config = dict(
    num_hidden_layers=14,
    moe_layers=[2, 3, 4, 5, 6, 7, 8, 9, 10, 11, 12, 13],
    balance_bias=False,
    lr_router=0.00185,
    norm='rmsnorm',
    norm_place='pre',
    init_std_down=0.0,
    optimizer='adamw',
    beta2=0.99,
    decay_shape='linear',
    final_lr_fraction=0.0,
    batch_tokens=131072,
    max_seq_len=512,
)
Below are experts of layer 4 (counted from 0) of a mixture-of-experts language model. Rows are named down (a neuron's output weights, with its number) and show model dimensions 0-127. Each number is 128 + 24 x the weight over its row's rms, rounded and kept within 0 to 255. Numbers have three digits each.
Before each expert's rows: a language model's description of what the expert responds to. This comes from a sample of Wikipedia text that the model never trained on.

# expert 28
What it handles: List-line starts and field names in taxonomy or infobox lists, such as Infraorder, Class: Insecta, Production company, Total, Born.
down1:155114139111146142100122127130147108119163144104097149091101120152142167142140146097152134128168140161120115159130149190117086105150162135105126113096164091163124132112096147102117197137131104096148116151130122104139137115126127125107086147106145166114124068094118103186112164104152158134122143150132131110143141099127093129148095121117164138115147137137137117156106124124168099084117
down2:139145120140131106114138087130107174166157141120140144125165144116146139134173133109094168108095114092073177120130105131155136101155160162158140117140172125133148135114150125105142137146156126131134153119161180115154142144140094128147113133145123168140126093119149119080181151143130145144107124109131083143140153140121171112098121061143161133088127082122132121160109128107142122153152
down3:131181118157135129105117153145110099160083177107081127103138124123121110101121122147160120092127121149114130127168138127123121128148141165088143093136099099160172131171086116112156152099160107141124136118140114115116105136077144131140107092133121176110176132144106074119152121117168156161103151128154169117112102128129130160128123131140129140144142122108195129140149136122118160154164
down4:097163147166122121118108106149166135181143090112123171158147115138113136110189126163119124127104153115159123118105110103116138120087124151113113130130150144159106104132135097097129112116123107104103124145154111100160152103117156096135120131149138142159067146132169109139117132120132126133115126189113128154137134085132158121104144110136143143165108138170103083099161151148093091137070
down5:113111123134119125161111129167144137128148179138135161089173136107135147102116120095138104132117150123136086165131148184138093156154124106128108115147103096118126137115153168170112144123141121139146130138128129151146086125156096139153105107184144128142126116180098142160114147150129178142113114102108124103124153151156129137085136081103146125134167169114172129146131136067137134172111
down6:157086111119111143134099117100138111082128144121142112096132145120106100123167150142084182159095155147149118138108138165111078095124129113129134134124150138154088134161155128164139090136109082122117129121143104143120191080132110080080105148126154117147163131134075093132118082136145125144151131115131141109113136166115104084119104093130137114098153118143091137135135138113099115131117
down7:084125133124108137152161124177129137125165149143111154138123116099152142147153127154113131130115114131118130128100165148128103157188177122123117112112107122107157158182094148111131082135150099110132163100146120137066139168158121116179159140120117169158138131070108119134131158132153119151133152159129151118123165145110145106145170135119148113097151097150148110133164133078108144137144
down8:124128115165139145113140104147163131144060152154102085146100109148112126162117144141184141136160113110138120115141072125145154119107139170094115126114170091103162108119136110151120155142110140121118130167117134106144116135150138136148099114127145158116123184142115125106124116170114111112146103144104155165107133104106124156110117134123196170128166136092105128093149166161115092118112
down9:058166113109116127107124125147126122089133161114117126118107100160122112104152109162133125116084091121109147127111127116123089122096142127078140133082121147146134132125153189116133118098142135092100149116119123120129133142089131128134113063108153106074136125207134137126151116114122115109132157125087124128118138177140130163140136173136069131146135087143122152140138138109118102103112
down10:108117107168100147117121080130099152115109108157154141131162101144123154117172123109109105165125123112135137145141128131133166112151125145154118135139071134169136126124174116110083178141130159130133166108091145111101118104159138177105135132129113162138126116144132158145104124100082104160130129159158138122127155116141124162105118071145127107137130093153096053141122104085126150128111
down11:090079131106133124127136091173093141123083163108102156110084120122069176115153140083143107144127091111134112062133126167109128134141144093124139079157162117134127133160115134142129156135105124125108120164145133136138130148153133140133117125110144169069155128075136121123144108141130145117095134077147115143144091135164130146163146153093105130132128148160138144125138146109141135132164
down12:120131177073138123151123138094132156123140134090143127115167112142139147136134140112101100104093150091095126148121123107126089170118098103108133159068156166151151121116097136104139122158159108146119119092147098119123131144124141085189074127146095125133096117119149102110107126118103112151116143148117151116110092131119123160159109134134144111163120106137096161164064145085129115134143
down13:111131150125136092137144124082149192116181117120134090130126138092140182127146112170118138118179142142093139107141106091142126155104155129162129145111107150139136133111106165153101084122099122120139161132085143131106096120121107161146100151101117144125098135129127114118115139134138157141126100128145065142099099107160097150160150100150188111136132120157125087087113123111149104132151
down14:125149122125122130116145117152107126115156131100131143122152093132128135145175152140141133118096092122105107130181133158130127082167097151124111116083205128168129129115119145121130170112111124119141098130142105123102138095132146102126136136162124173112128124107149121127170176143169155150076101131136187141144148150109170118093142079120136097095127121129146127158128120111152145182156
down15:105149132162122142135145123142149138190123116107079126140139126154134111145203087132166103138122187120130120141149133150141169130183137162101138108131106090143134141118112141116135080160127172174140123124158134150116134101126117097098106179131169152119092115101135158146141141150108101125147134118138163148125136143143162142107136143136148140099109092150127123121169153128095136115083
down16:143128130160097144118117111149108142128171111156109138120162120103155135080166176102130135131092118126174162126157127096125135076129114166111132123118151111123138150151177152127114102133128158113140130141128106107165117154125088124152114082086112107136163087096109167149144124109126176139103139121141154112122139096131130192135113114124097103109160171174145088121142129115096147138144
down17:126106106114168074136168132144132118105118086092130107149099123134131115141154127108177132155122132104122134139175140126104138094109148109104133146121135121117158123176071135102133118114104097154170124135153111136108113115118131113161114128159162082132097176094116127149172130166143161154088088141122130125121124122129139119141104160161182156121145137114109187106103117161104113161121
down18:104069151095143096187123135087140125132128102170154122154122135141122094136138149156099121105166123129132116158121134109108100137137144111158116168087100156160084132130104113127144119116149093150147129157125111160116168126092119118101134152116123110084101120111120097113132110107147135124145140146207102106111108119140096145116127104120116115096113138154142134137093174146201131138145
down19:156175101112152099071144130146103101129155116128114156083117109092123157112143100135113113152123106151090153134165141168135140151152119161101135115111146148086131125167128116117175118138132112139142151126124094107070145109100123109089143088107119122160136085161108180109141156112119127091109102121100128113153121181128148142159154117096106124132137087154128120131154077129132137113133
down20:114152131141156160153148160163098143179130124176121142122159136149143116129130112098115179100107130127103159128166145130112098133159119138137134114132083085130138117137143143164143174127201119109134154106106111120160112158130113081176143125121167149129126107105113105136127137120149121152127144145196163128128121164121130170101077125114160125157154124122144149150085143114114105121138
down21:154165141118110130129100093151114127081130119138135085074141123130144176091166050182154115136093149100067119152120137139161136139136146137126165121170131137118089133156166148128120128144147150127122139109133119143143145085100112145124138120119125116099134121158084124129110104102093097144125140100165109118117101135123167127145111125153126113146126151180148119151119129103142150153083
down22:095123129080140124096111103147128141121134118151136135131111146151139101127160128105135130123141067163164161124111111106076097118098126093137120117116173147070105127076132146138157128153150111132157150124108136104121149145097174098120116128081140166131120136123140120140112108123082169108112128084102183153111092159100138121134152163169109135152124150122116134090126148093134150138164
down23:140153147114132150141138096156102140118141139152120120127177159092117198147092137115083168125161158111117142134137113144100138109134138113143138163111108116095169096139178075156158137142128208116123151144087164163119097094165131130128110146132139118150124129168138123163117142150112126128078099089113159141118125116118140140148087127120118146159141125124106114146108159124134139099125